config.toml
num_hidden_layers = 12
hidden_size = 128
n_experts = 128
experts_per_token = 6
d_expert = 48
d_shared_expert = 0
hidden_act = "swiglu"
moe_layers = [1, 2, 3, 4, 5, 6, 7, 8, 9, 10, 11]
router_score = "sigmoid"
normalize_top_k = true
routed_scale = 1.0
balance_loss = 0.000447
balance_bias = true
init_std_router = 0.0346
lr_router = 0.00129
num_attention_heads = 2
num_key_value_heads = 1
head_dim = 64
vocab_size = 3337
norm = "rmsnorm"
norm_place = "pre"
norm_eps = 1e-05
positions = "rope"
rope_theta = 10000.0
rope_fraction = 1.0
qk_norm = false
attn_scale = 0.125
tie_word_embeddings = false
parallel_block = false
init = "normal"
init_std_qkv = 0.0465
init_std_o = 0.00949
init_std_up = 0.0465
init_std_down = 0.006
optimizer = "soap_variant"
learning_rate = 0.00683
beta1 = 0.95
beta2 = 0.99
weight_decay = 0.13
lr_head = 0.00912
max_grad_norm = 2.0
warmup_steps = 200
schedule = "wsd"
decay_fraction = 0.815
decay_shape = "linear"
final_lr_fraction = 0.02
batch_tokens = 65536
max_seq_len = 256
doc_mask = true
train_tokens = 240900000
max_steps = 3676
dataset = "wikipedia_en"
Below are experts of layer 2 (counted from 0) of a mixture-of-experts language model. Rows are named router (the router's row for the expert), gate (a neuron's input weights, with its number), up (a neuron's input weights, with its number) and show model dimensions 0-127. Each number is 128 + 24 x the weight over its row's rms, rounded and kept within 0 to 255. Numbers have three digits each.
After each expert's rows: a language model's description of what the expert responds to. This comes from a sample of Wikipedia text that the model never trained on.

# expert 40
router:154124158124127140132135115110176129156128125097118146147118143106137096102136125140098126119127131132097136115135117107129107147147128122140121111155071120117124101153168123169173119146093189170119118132097147118125091123154125119143145160086041105132146097134180134128143088144117138160108134105131143063142128128142114124113132176128137117140151179107166136137113097124118140164172
gate1:139117102099116117137120141110146126120140134114117121139144158152107127144129113129100132153100102138087125169111115139153137122151140103162139152148087099089122120137202144140139110105161153128098114117104107129168140140139134128130147141109092078160135132126110155102139139087102098098115177128127146105122122154163154090094110176217137144129128099171152130120177150103128139153135
up1:139106125135129107108112087138141105080064125106120120132146112153143132131095127155104134136114109185099123169095143164143100170098120116176099138137099131089147119144148174115130132095152122106116129101121156133165098138097123172108119152129109154154102125122131171088138138107150112161099160131072166122153118124131103096119097156144091130137132104103104099123165139119155137143151
gate2:118159133115111101133164140125163155143128112094122120093171122112129106111144137119128152096171115145141104071113072148098137120118135162141103143106132093123159144118093116138146104107149153169130135134089111131107104082103105153126119138058137134161141122113170104136136092113111080123130158146154135146109116122131169158162147171081180114136132167128116109158140128126132120124155
up2:136121111116155191147131145153113131152112145146108130130124127120091168126116131145121122097137153126079159187170190105129141135109123117122132139170163120146126092113132125113123148147118116085110119102150113071141145148150128115122147123166119155068106078167113123095105159110160143148170080106119150136140106141088113113089116090123136109144107122118149130121117115159133129165134
gate3:141134128175148121140147118110115152105138139163131162149146153165148118131113139136109158131130127068126115104122089171114105116093114145129128129147104134152115106102166098114114120117120138134092152161098142162177141156139137160123107113089106043156111148157125120136125105141124122170103123141087128109115180120141111123127154081164161083111146090138097128137095153117154103123134
up3:117140129142086105128161134121115126154207143114124124111145120115112100128106128157124105075138129122135090104129132119102087131149093164199121100110146110141143161114129131171169174101144137134160115110118126146118115135142147097156130093133128105128111132108144116132137127131142151111162074154129106087117117121125125102133070098169139115140134131173179150161150154146160163132131
gate4:125129143149128120149155129117124117126126108145084123107099119138166073107145153096171138133131110090095110187126097137145154129170102100149124148130153119141133127130120091148170127178074123145132116117171143069165131106129109106122121124101131160115097104107166137144131096143168084157158118135138153163112126118157153154111143179110131151113131108122081111133108149099145153117111
up4:112143125121113125118149119114136157114150137144117151106140115144147121097176136103148132150125120073097101130160143115153127128150112138119122151090135111135149129128089123153177100208112172121142090114164156112097137156146129143122149075104126143116088125114182090137100118108176082120108102153122153112127117147115092131110165128161126125081132118107089131113134111108146163091108
gate5:094127126172119086146130099115116135158126135110134185147131123126183112068123154110149118101160129131122114142088107103099154071124166113158113157075105127147122124105161126159124102083159133124135133153096107141087111095111090118168167138104145139177100113127119125163132110090124159137151167122114133137112143138130139128117172141141103138154145139109161142163108147133128118136104
up5:142135131123137161108124155148136144087145129123148101119113133126135145161152109140099091152125142117115130124190149134156118171148095137104134077205144122126147106149114106100138126179081128149104122123169144111177166146121179129113099115172093121086159121140095122099103134144149102099119092128157109089132130121116110113119077123123148122105125125143095102107160119130122116112151
It responds to: Inner syllable pieces. Short mid-word syllables like st, ay, ag, ann, ess following an opening letter, especially wom in woman and women.

# expert 44
router:131156172123175105155110159123112143112166144133110110150100109103116154130121134091104139136154135137134136121148126121116124128136159128128118135108115156142145084084188147147131072159145149119113101130137124097102136072176108093126159119143081136133158134184190143096142145106131097095141087115125156090137087162133121151093094137117157124131147145093135131128118145117143114145115
gate2:097124152165120171112115134121115137076160110151145163125138125139096131133130119129063110127121146149099141127158105087076133190127136118109155126168141137099135112105133139160134105149127109102104106111137119113149114124171157111113145121176108130107155140131118148098144137119142127105145117136112165077158095119099103105077068136098186123141140172109102126132117139135142136155115
up2:103119114160130161122127140106115149099155106134154137149122101154137121125117115084103119156133174159053128111146117122086143167122137126081153157147137135155125117112186140139140102141160092125134113131147089119130121124151144121110154106159147139131148138152093135091111157121109098116150117161117160144147103130129109112109100165085187124161105151112096131163143191120133137149092
gate3:136163120131128098148133122119165130101126151162142133142102146099122139128134112110133122135115113121106146133141134090109072121151122139132112165084151121130111098073171147089099109137156124174156157149121152106080116130121139109150134117127101133192158126122152102133137129123145114096165145140187136137076166132193126148129104131133175115141135119093161145119117128125175086121108
up3:125145114155138083137134120123134133092130186186119130133127162098117153179133113104099133147095126113118115143134135134110092125150107162138108142122157119147098108096183160113111126139151119161173145152120139147073112147114130114128167085138119106172153122115149098144119115131145107124171138142161161149070133140186091124136094115121151128147115107107145112109114133137150076117144
gate4:123140129111157120115090125150168146125152163155148105169116156080133156144142091109097120102138195148155165133135130131129151149124116137149117100123098150108150102102155165124079123146154078083160133121146136065099102121107131120111118133124188129150102133134121153092070139123111128142116129105141124152118148144129122142118109113134166155123108090099109106111094102113115125162100
up4:130130142146112151127150137089121097099128075088086151113153119176111152100131153168149121148094108153107104155122121121120121062162186098122164133134154130127102128157112105115170130127123155174096147133107133173139157108151138136146139127112083158141146125122118115143202118132161144094140152160113154116141115115139117133113131118153118121115148149170123156122157137109119130083149
gate5:115111100061110113146092151127133108128123137140137096113191135158134161163166087141110186142104144212145102145104138140106130130103150126171168111110127129138118150128117154102146153120157131136140138124145132140124138102158192094117110143132123121142166141129113132114139108114143131154139170155177114140104139124130119095164106128160125113141127078126131148115130082107111146134137
up5:135122108111110132149097145148126139171137177139149115094113112110123140132164085093127149120118136166145145100171143124137094133088111155135156101090123093146144153104124164112133198129112147111157101157136143113132110095154192088150085104148147128125135118119156116161144111132114150122137155127147104124119113115132143073114117085177095081158117137102125145126118093137094126126134
gate6:130171142127106108153154139127135128156155122105126139157130159058158133117093102181105117142074127130104123105090110112081148132126097156135138170115105127156141116123109103138156117115128116136105113142133097093113096087136128106120116165142182140126129086066107106103126082135147129115126134167147117177107146120108161120140109089118115112175151126118092136152133114104138131108105
up6:125169138113087098154153132113142140134136161101133145142153177071158159134074132150089121136073146126091138126092112138093163141118107168118138165127112149125110128167111139111122101124134100160105110126159129086110095092113144117120131148146201146124132077093134115125113111120145127137136115156139129106115140120092154156152115097116107101168150109124096166130141109113143107151113
It responds to: Word-initial name pieces. First pieces of capitalized names and words, such as Sain-t, Ap-ple, Lou-isiana, Andre-w, Air-port, often after a dash or the.

# expert 47
router:143151170113168132138104134108130149102142122132176101100098164118088157087167116157076097112162203156106181119135142130142145144159132178109118131136142110169099125127168119169106106115122133160150082122140125118082102116133117145172109139132138123090125082153148108156154139140159141102135125106114112118134109133120110120122123139090142119110121105127150134154155139122110101142145
gate0:190124135143149109154119067113155101113104127140127102122153164134165120161146145156162161143119176151093129115131151161134120145093159130141143111118147127130161130144125148135137122110127112067157178139167117131131105119145113165133105121098127166134127133105128106149113123152101165112120144105181127120134120114103093141180143111100113136152118154094148073119113085096133139136087
up0:133111163134139099171142152136105115131132084130171102162102097102105150130088094166106116091094120122128155135125109134132161167124153104158101159114092113134085126142136144096137146153126128141112133121101111081128124119162128115150130112166112106191098143123096128157134105102119123099074145133122136114173127106121162128139125117165127153119140104123136157169140079135074168131111
gate1:153147131132143131128109121103084127173108133112118108152132157153168171093130150114143108101131110135109170095169135129110150161103138137119128196124099117135146108139183124115131132127143144128087084163108128100129118099179142158086120115109161113129133154176087154127088113140137146104122083149133098150123143150168127070122107112107109135140129133126153161103110104095129111146146
up1:124064139089095165152113109149118115125139135141134105126153129098090148114120158148114123130114096115174150117157158153129123088098096169132152109166119123110132149107103106101136131105132137122101121094111157148103128159134137141116106180132143080141102143107160106102161105113117140163171128132122134105136150183124094120145132138092119144190105126141140155106114182131131126085162
gate2:140094100118114085098116141157151144142141137132126071118116074151128123127114147158138132156127116151119104117117118136151127134158114131169103123091093132182137135183145126127186133117135123132114122130117135160092090153117149100110135123105135135108145133148088131162142133151120123123171124102091165123095141131160107173117114115120151191087142082149101134164116094146131169170144
up2:116153129172119170115116122163102114142110166129119157139095187113156123151162155120151139139103079127092145147146160065126113108104172155105146098149132087142139106120138133128147126185145090104156110095112101142110126117096131148081107105128112164136152154059129140128113149121132123139108071132126119123161149152131133145134125142134143118115120136142116112123109119098165175119130
gate3:174128090123116109138125148108111089129154119166146141121111146103155148121161137110127125160123139157136164159152155096132112181157153142108118131144160122151135085152132103124105119134132154144126133107148126123097168089157131208122131107128132150096098131115134156183137138136091163125106107135137089125135165096105110116120134125122115135090185143148111114153160086077136110163112
up3:139167077162127095116142128126094115107139127175153144117097138095158116104146169116099129172124151144120169160120154103120075148147124146132117163130171145128125090122142123102121100101139122139157133121163126119107106096137155176140113129166157111103100127107135173136128131097116169138101133157126090125098180109090130137110158117122137141109146144151111116157158106092145120184111
gate4:154130133152139099182138101136119076157160119101159113147083168127134137108127094135130125112166168142108110140120115120172101138099112122186148168135135123129105140105173162102125153107123101134187130097072135121114119120125100149145134150107155147162126102111097134145124135129153139119162140144156104137103141172106165112109115123101131175164159119106137140146151175119111130150121
up4:154123117125107171143136095088103105075139140130107125159162160089121140102163138128134114089153102132100118124129144133104159138118143095106159120121088142138154136127160165133169122124144131143135162151166104123163141110102133107167152118121085140097149120105124100122153105174136135142122132158116178096154114150137109140110121139090105127140131097142124152112108143125098219135086
It responds to: Copulas and verb endings. Verbs right after a subject, mainly is, was, are, were, has, been, also, plus past-tense endings like kill-ed or experienc-ed.

# expert 8
router:128149129163162103143106102116082124146156142104116152145152128127108119131129131114079103130159140129165141137133105111152100102172180142126120117101080071138082118142178092144098168163107134119141120146091094143130118120140125130132123113119142104175137131201114144098091136131097145128077108130121144123112128163147143146135133128144178109166094133107130132145132150122098133131167
gate2:097127105116156092139147138123098113107144141149114076141076147091122156133081102140123114127122093097169130094127076119102121136110121135082116160134142124150130139101146141106130150129145151132136115162126100118148136120133135136123155078148153139135099178140119107136100105091131123116134138119162078144099132161104147140135136081129176159139123080158117138188174118120139080128145
up2:109155079106138128124088129143148101168129117073116161150158117093099126089125126145111130157133142140121136063122143073161126133149154109122107090144147152141137147090142112138132133088077093152155127106131120125129129085145143112115154134127148134118131153107118102087141140135146155112176111124106114120121128131127128115084119176188074140135130149138148144163152161169117123136104
gate3:094151150083098112149100135124132104136133155170146161112096099123156154172160119121170130124125137154148162177136147093115156078078142109114139128105122125113148122129134132118103154123129135143128104112068123123081157151109139130126133118133125104159141152137120106158128111118161153180095148096117091146137150124035122144135137140103128120162125113115145099090126128116137104125154
up3:068133151145148142166101143099109107131119163171148142132107111171100145133159123150138142100140135134120177153092112130118156086125171140118154129108133129120153114124142190111124129124132122163115095135106135144112099186127158102125110125145095109132177135132128125136127147120132158162136130147120094135160141113088165133137115098082119131192110110156192100094142118103123143127125
gate4:110104130121120151153129121100107128108116134082134118201145117149114128138108134087132100128093134106107111147122147143125116136137110179126136110108133124158124132122143105114162122133115192115107117116087149115153124144117123134122145075101077110172157162155112139161136143135115159137119132148147125090148137158077095128179149105094127102124097130101144185171098149125153138081144
up4:121109131114138171138145131094126124148129112121119107173124132161130112150155138070093122119131122094084135121137149127123118144158111162125124101120130130164110124119162117094109100125134175147105096108086126140159117145131112127116150073117087125158129168142112108153120117138104152140114123153135145105139179117109143130153156095059133115089074138105107184176089113103161130116118
gate5:147113118134165124136136130129129153102101104115131100146105139084115119130089128124159145168162137126166168093111139124118139136140133116109154104120147100053091163142078157119106139135141141127135099108157120137124136124116121112097151162132168138121095140144192136112131175097128100132176153140144110110141103156145141127122120087091148091156149142155207110104128119133140111125137
up5:118065097151153108120132124116137123124069120126125096128116119121135114138116149125155145165156139121183181087150130152113107125154127114087167129124125132091092120187124155113104087114132064147126122130177097136137136124099098150093152165117143126111108150136161113131119166120124102131153159121153110163126108132125114133148145103099152113162120138159119098098118110094121080147149
gate6:161105134139137129155089118120150098116162129134119156135118149110099146072140167147093116150085153147121135145166133135120119107159101121143168132159121113168140108185126125147128148141086063138149143117118160127076153109087123111137087134123119170106111150098128158115155142107107148132135131116132125135128143165140121146108132131131158180088161117122121131179141078106145144086141
up6:144089118102133150103148137126121143147158100137108137115130151138119091137144123115142148115177161096128135162110153147138102108127119092106107144121139130104112092074132168085189153120162157135144090132136132106134144161109172130142127177104110123138120094148150117145114088118102134123160114184131130156122087084130160095122151139099118080124135123135124151126102156162139169173151
It responds to: Pronouns and conjunctions. Subject pronouns and conjunctions before a verb in biographical prose, such as and, he, his, or, she, it; also the piece or ending governor.

# expert 60
router:139156142139166099167144108108113154105108154133161094096158129109106100126132111118092170084159151141122159084145111142124112138176137131131146136120100150117086099141146133117109086166115137151110088120117109086132153116132094116144135136105121100110162122148135182128157096134155145090128105090136120127163134142107116168116150096163149134109144149114099146200115112103163113142124
gate0:164144106113170094151092118119118150149086169115144112130102170107122104130133121113149162141179142119112155095124123163143112123164148141131159122097167138110095138132097165137095122158153143111132081144149149128120111116132094130150156141139145113102124133089148081128149111183136141118115103117129122113125096106126143184177116135147127128145133130087116102155126129165132147193085
up0:146167096122147109143117122158133143144099161131158131129101150095112121132116147123117191157169134110128161094125117170126124129145141121136156131138180129129098148150100130111084110169156148119112091137151147119142112094116103128151159118168149061122105124068139069159143111156145130128110099120124143098135105094127151156161126174124095106144142141106106111157103118158120130155116
gate1:128138109142119154134139151169112085153097108128145111098149135124154118122136137152104125164129142170113158141163087139120120132139156110114183148151155154138125134165152140105128104158110153170125104153124157115182177102108142130099118129108154167120141120126136106164119094172138101086140156119143129148131127155142171141145130126146100112184154125162106123167079132125076111145161
up1:140103105071163137100152122127178126145165108157161131148145130126105128131110132097135116116159102096167123139140131123138137117112109163141109118134158120163107125093102139139180153132107124119075099071090145170137111155153107097153130111143095131100093153118112120138113128140148126145124096131167126152120087121150099110172181113120178135108085108126099133121148131108136169157143
gate2:119125138168109147157124113082072107110109144102117144167119113171102131127131128133156106156138094161105104166139132146165117147145143116118068124170126149146129147138069140150170160138114164147167121130133168106115150135105117099122132120130094160149130139149147160145158151137109152129102138124147116127123112125111124123120140173169168104140142124103149108106117189138169076119154
up2:112152156106137139069129159146143115114166094135135135164165115131136141163119141143088132101144115116129140086115150121110122160091162136147110122068163167075081168137139131089134117090133117152103114092101095157120157153129107125113090103116136093144157138094110113117108098141130149090130121131119107123140104126127129096112175083094137128102108113122113099133084106115108152122114
gate3:156093151151160174143113124206118104114134127116112166122112129078104137136177125122125162118100144119097135149140132142123123155088152136161076149131132126106094104106136151170146141171143114134127134097120144091098117147140158145129117106138120130165149121114144123116175102131134098131107128129126102117154129116150188113144141110121137129133169138116133091140091148060096141113086
up3:146122126142137168153108120125124144111125143132081085102135141093098127133133115133102140122051099108146157144108122155134077112122137187120100116130137122098134103114119119142161118168132137109119131116125115066139134172138157112186102129125117133110113153096133135141139116097122162131152147139160114051128103145155137182168133116113136144136177112150146144125104126086127150110134
gate4:095078128121123142112111124138150158132117142153142149099089104145171111130120154112090132117187116112086156146133094079136122122120148107148133176135134157125120093120142144098105091138121121157135102147123112107148091127098141134146161126131111111137136125124059122110110137130163096133110112109087138136146115129086127126099139102140089132089143083103096118142074076085145117098119
up4:088101134139165136145146121156209148107141075131114131119107110127128152113102130113131148156120128064141094109143106156135125122145110151153148110113159137133114160154140139104149130082076159122096142163114127114115090115121121125129150119109119076136123137124149130132122122134202122138139147084129124194116140123111125125129141114113097093135087129170147130140094128147161174120132
It responds to: Function words and suffixes. Prepositions and verb endings in running prose, such as to, of, on, -ed, -ated, and mid-word tur in cultural, structured.

# expert 26
router:148110098091136117132116132059141140148163146095134127139151183116182118114129154116124129147163131160131153163161089125112106138122131075113165107117119141168114141145172070103139107146102131128138112145140126120116109136141094161100139104098119128095132155150125144122110113162168139164120100120124144117158093156142132129132134122117141143162139089101121164178119116125104095158175
gate2:122159134119115124174124146118115113109126151132146155144073125092124131133140115107193112121120131128125150157139138104147133107102120163101152177129102156122091123132130127106120185152083075110137163117106113124152167170150119155156125116131164120110151149114163150158140136155147163176129091119129121167132135173107166149191125126130135071128112136113137118101135125118142099154123
up2:180119116106118082111152159066135110116130107112102130143146133168178145122091104100146131134091146093129098105121145157131118146143136124141097102157129091138118115154120106175069100154122160109126113146160140120113146093117116103133159119151131128152147142159125122127123109099079129125097149154127133108143130142156109103161132123089114152119141118142131195112119117062167105141119
gate3:166101114113141112109145104151181137136108212164123127142144120139146117102151144190102122155151129125103102122143128122100139151127099148152144133118135113108105112109125117170090110118091131119102153109142151133089099140186117131137124098063144122135122133140113132119121163136148131126132145109157148144123132123129128154114159093135137111190123140122101090149085112086123084114086
up3:099148148146127162146134142115062128124129053109133173103094128129124131152132129098146107088166095144146158129117136100144135130109149096119093136142101141127158148125120124096178144156159124151144128132137086114176154130099139167133138170143130143140152103154096123134135099152097123133122118136088145110104144087109129118106081173106136111090147105124132146094159135172130127140160
gate4:143123170125150129155120128090163127110124081127156094120118166153153157125114138148163114098153123124110117100120081166131139105087152108136162128151095136121106120084175149166105106108133105146128097132131127093136113142193119146142132123141120158127146118097120080121161081155124105164112136148110121113137118121147073121095106142087072122119091106150129138135158093120132143140112
up4:142080142115135113151144126095145116154071128127119084114102121129166133115122124115178098069177125150122150095081083149135148092145159102132130132143141115141109130147144113193129076139175085136131122116149114132144117154105124119134154117124111164086130121152126102120133129155148125147144165137142110123120112134162122088097090131074114133152132124141156144134127130134164115176145
gate5:113168145122106125150112123097151146126163138144134126157109128115110100113134120126127153129139147121201102140138158128164090091122076128126156099127153096110139145099150125160143094146124148150136141147101142116094138132150193108150154116106117160112128162133156104129097118139132149122047112125159099117136108112149100121143143089124075123155118162127134108109114130105099182099096
up5:095146119137103103093124161112143127126125128111153139146126159102158112101133127115151134157146160154144110147144113070130072104111168109113129089116133168116107141137153087148124104131116130139160174133126130153119126129119112105131122159122114103138133165120120166123052151175130134116125154138151136156139192119182124136101124119109090126079124164081117113133143126135136072142119
gate6:088154143116152123146126123143152086136124090118117133154121125150119082121163146149112142077136140120149174145142124113122122148121084104098132143107130087152144119105139057148102126138164086136110131092121133130107171172134155135119138122167101131135067131108104151151153085114120109137153115136136141094128141146144170105093065112132140137146134140081145138143164156153138153114146
up6:148089109142138167117115132109112127112152126142187166144132085111128150145113140121138127127109143118129093117142112158149155102149150122145113106144141110116114116156102170138138186091143205131105121120130106160121102101093102081153118160106160129140161131134189113128124156154129108092117140131106088168156148138120134183168140144111126139111141149137147093125138144099086137129149
It responds to: Noun endings and commas. Word-final noun pieces and whole nouns followed by of, and, was, such as presid-ency, divis-ion, season, team, track; also commas.

# expert 28
router:124154130113142124134182073110150173137101145109134151129092156132136097141151100170133139115130146144168137158129091104139162132119123080180106084143084137158169115146144105131188101120114128119167088115090102132083083132134154148149098129121136127117147119141101139129144127137106129159154119118127146104114122150122110136140118150144136148152180136071132126096098098127132116129158
gate2:120118162112153122129121121106184137125135151099150173111144136112108120059083119139117187129129119115173142124117095132154131123112088121137147123181168143132144160144122123145116135113085090151116158166117101102117130140124112138124117138102107156100118172158119132140108093108124125118111127111134124138112082136176104116151148156152138152105078157126128082184133127169151148116142
up2:133146082133110158154112140141067123113142115156092092125128145134175152206146137095169120133155101167108098128127167126102093143131161133126116130095134109134104100110150146133130085169163122134171108114206125146128152122125121165139123085129128103164155110108167125136139144145132138144130129138113162120158134143101121139112099127122084108130124137131105134102156122086111106127121
gate3:099130125146181178118162090127131108143147120123113135081104134118078131145115102158115157131137141101156199132113105107182125129109145094153130147142092099138140155127127162111149138092134154121148116127058132141117120157124181125094103126119149131127142114170130113154132148102122127116086121133121117130093129141157127127104112125126115153132158110132175061126160145161146134151141
up3:146131110109094089137102144109137151122143143147144135172153149141153130110150166107127086136141115159094063134128158137086116108162123157095112105102159146117121091146129082141116136154095125143104135135194127151152145082134082133173151139141120130129114134095138134087140105140120127158171130139153138117172101143096123102146127120129113106128108128120085173139083098089122116110123
gate4:155140139129117112133127122120166179129180127104120152076112109144106099172154129106128127105103113144163147100157124087121104108136112119146103109071105127170149125132145125115160141100170125160152131125109122128096088121080147112141132151070137126129111149123141130134135101167110116157097122124107159086087116177082144096102113107102130157096098142097123143141104131155120106116126
up4:119106147107152116109151097116109072125107107117165143122150102125168162147143187177140160179126132139119108178105140147130120113130099156111120075131148090122131112113121135114112136146144111110116110136163106129102159175145132148101121112147134120130135125135107123150168110123116153098167137129175091137149144096069127106136144160125131121158130119122090150109155062124113142113168
gate5:112104152155039118175083136146122131134107130113130129139166125181101123117105148131143129124085134096102158103110108160160103130146122133108115087119149117096146112113118138098153123113157139103119147103157105102125110169112119104131109121155095094143187149080157118138134078104167139145124113105096131125154128123123150091129131139105138124142091104141163134120110135124098090152105
up5:097113140111147115141109133120146138111088115121106092157135161136126113157129124082109118087169095123168132122118090106144150111103136125158158142121109115098084180129105135110173116127152117117155068116127105155190094138137110142160123167100102172110146082128115126141145111114103101131101120120099145113149096172161117125154135135113096101151162113150133170119131122154135103151104
gate6:086152157119129139153118134152128150100102144149070116135138184136076139129130125100124175157110153130136119141150165114131082108103131155160148101135121118128114144115137127143105123096136128136128154125133072105100130113146138163120117152132152108138145150125118176070150101117164135208107160115129141135126124130125096109145160184134106098093128119116100132109153125119182120107137
up6:148141107139126146113143133116151089133150148123160114131151065117150108143121124155120098127132129121095132100113070144164165118177125106080105128119145146133112117155147139105133105133105135127131127167127170126146134136110135076132135088107116135128142114129136068158116128113104124055119072097130114126146139143119142112123100052092151136158101126162164111131090141123125157146125
It responds to: Commas and list separators. Commas after place names and list items, table pipes, and linking words like for, which, including, where that join clauses.

# expert 2
router:141150098147147084146104138088130168148097127091107090102134140116078127112127187112072142146137144168124172134180115148174160161127138106165130094121150144100123084139131121139105146135118149136116091108131106070132125119148141144141123154121043096155141108136113122138105109148113125139109123121170105117110082114123109157141106123121138142118148138120143158127149139124131129131124
gate2:121148129141128087134141140098124130098154142129112183096137115154110186157111135142110126100195119105099159206125141130127114148166091131182123125096129135112159126108099125097156119103128150140122126134069150121113125148139132099111132155161122086125150158166125127124141111131128176109098113145116107093109089095058147134121119136126133131138116114127157144097123134131116130156128
up2:127145121142121094126165132124133127116145097107125105136133164175102105123107075128124139098151138121150111159158142145132067099145130151111113126104137136153132141097101163121134130124170158133143117137121128153092077138188106132106115077136121140108133140099133088123133159120088144162132138109127121146185103138130137118135137104093124154138161127122160145142127142088193199099135
gate3:100129159117079148148156100156149108121163135106116141122162121136130118104094194158153137157118099160095103084150131115143124113153147142136163121138154147115128157154140154150161137101133138169138144078131125087111141168171114095123137112118157126137153158114131139096142101169137137119147118127071146118090145115097068125155149139094137116134087145130105116127173132135129125098153
up3:123117134119149104169128103105149103118107121145102163090158137113127136124102199076139141125108127151112139127100153129128126079111126122146106095129146155122160117148135198143181153135147122125121133132144105025115137137105129083120095108089097117131126121105118122112098099134127137106165130092074117116116128123145097115119124154107135127129111136115121151098154103123149114132101
gate4:171114120121090115177153131146119148146091097095091156135141123143113168147076065126109102111152154116145140107126073146145117122096101113112144133094104119117104112150127123152117123175129121126153084140095160159127128107101133141163100105144123130118141147137089076154135162128112125134150132095117135121121072146152169081119108117147112146142110120104147132124145100108095152122089
up4:077142089109164164124121121118152114095150122129159134146120151156133083085167152113134114150061122168119133126112172111125140137167120111147115102136157162161132155121109130113087133113114167143081185115147141093094144155168116116136136146100131134128096127148151168136148107138146143127122154150123141144135157125149066145157142135100142097109138116164098124133106172126130114103126
gate5:122121096128126143094159168140135118111091101086137139141149126160139139171086088138102116125179096126140173145112130078192134113125133115133137143135097091107120124112127145126122109105147135107156146125139161134128145169103172120150128146120174116159146105142128123170121118140091134084109068111149138115114088132157107117116143123092114147170116086139177116137110135085117136111129
up5:113168130128130104131144123152145105133134108072118106145159128110083123164113092143104118112142169134121161146171138086151170109116110124112122151138113124116163149078110122113148112129136169124188129136122128113164125100159127110103095125165148100199094091152107102156115118132083129098095113126163129095119131137175096112078104127119129167113136160123141108124118134117128134135141
gate6:085113112091131108155107163130112146128125124131077150137125119135129115158137144151158172141138137109125157149137128141114067091115142123127173127119135054147102122122120132120114112131132090111110154085099125120089100162113103113123154121120129133118121063129102150090119163153151137091108118099128125098094167111112137126117163106147157127126107093134127139119146100095148083167075
up6:094149132137157130101138136173150113131151170131110129144119100156084154166161144125096139111129101105170072130121139087137107108130146152138073073123123171144166156133114120132154118102140103143109144134140085168134130103149125099120130122168158105129111161110113121110108094101125116149139144140116170133153107088116126133162158153129137148094139077089133154133107167154127148094132
It responds to: Table cell separators. Pipe separators opening or dividing wikitable rows, headers and cells; also word pieces like isc, ac, tiv in San Francisco, Priscila.

# expert 35
router:180119141124135084173109165099117175098128141124131129126127138128111081113140124141097127149106133182108144129134124147170094134121129088144096107076073098113097133136123105145160124147119173105150089084135142125125117046152098129132112124093114132134123119142142133121143134127138121118130123095166148116183130105100118171130095143139108146145125158110136148108124117108121094147158
gate0:140090089115108192164156112138137127127159145104140186127105088153135113115130146090137159120133128146133158130110115169132149101115146098140138144134143079101138118162138089125143061134141153116140207145121136112101129120107136133071127133129131111125187164145135089149145118154116150121105147139119142140162115091146144138118082167135140119126130116157122129162135107141139148104129
up0:146098163127145126135149149138149146116122143131082135118141126086124118124162121124155117139163134117158102155148112188148171080106127088105116163110146134114171061108149137158152109123120144121115155116148140104119116121158139148148119129092181119105129138086129133099135094127176133121143137127169137146097141138102178161099171146111112138104080148117134086167093116132116142134120
gate1:115118127170100104170122115142077158096098106113101102086113140170103146138114141153142085132119127126111195136148144088145104127153165132097105151137115138111163110133132156112073108114115114133123168129099130094154148132112119150106161133162123163132163129092098120143125130117187139140113143126171122109119123081157120142139130096131157103096146125094130131129142094133137146082100
up1:175133112127147163107186093139125146098092105137141135158112110143111159124110138094132139142159133130137109163141144139068134117159116173127142075087154123134134134163113163093124135098126126066091105135133133104106118110142101111108137134106156082121152138102105142108154152119128094119120157133157168119123156114121117126159162124110165095151129129176122144148115140075149140133164
gate2:146134111088162119153151097159122138126128171147088126144170118141147126158105152100112154140129081145158113090155080145138134137160165103145140175135112095090138159107150128158130086132112154125134120152170141094139114117140105111117156095093106126120103144133113093096158089148139065122116131138170141141135144137170151141127121127140135171090119145122152129121177114096147114146104
up2:116146126105109156154135107139117147087112130110119124134084106126119109162140132119134119126120118141087134135114110123135125152117130161039095118072147124138149195149150079181122117158127143122111169145148159127104130122112102127129151145109141164117184104122123131199162124162077123114123114109102100111121162169110144107130118132101125133120131125096131139109127140144101094108118
gate3:147145129105096139113143111120138180129113162065167132132116109145076108120117138116138166125145093124169159132096111112136098146148141113129092142116101103115140136094141147146158164117107138130139105123119137083141136099103173147161112117128107169077128149167110073133191150135111092140100100139128154134142089124126120124091159129135150125146122116144108140137163127134151099185135
up3:116156144130154106103144081134171158158102145135127124127136111149151135119108112159124116100128086131133126170120152133152102114100135122134112160170124131085123155116146132176109128115159136127116141130115142082106096139136120137130152168125148164117136128147095121070109048121154137090134142075183145153123152117092152090170181117113107125138137107163112122099116120150140114122124
gate4:166077104136140148083144127072133108122140134113164115106134123117104119168108121119081136108117111140146141167131102106118154146157149110137161133149140115136163143128145146079157075147174132127112140126131134118138128111167102116118170132101114175146110132142099122111113089124125132120116130136138163123134081091150081112118139101079161125129139101095175140111164131108155114143187
up4:148106125121123101058150094159132124137136092140134141144137150123172164124124109176130142129135139152158126138152109109104123121111114116129121137179116107134118119118160137097116156102166094105174152100113149080119123122134160116106098133077124114129102126129068170116103148110108115141164120166168160131128165096089132134087124161129136154118144129163087115147127147097150151101161
It responds to: Table bars, mid-word pieces. The closing | at the end of wiki table rows, plus mid-word pieces like -ed, -ing, -ad, -ell, -all after a word start.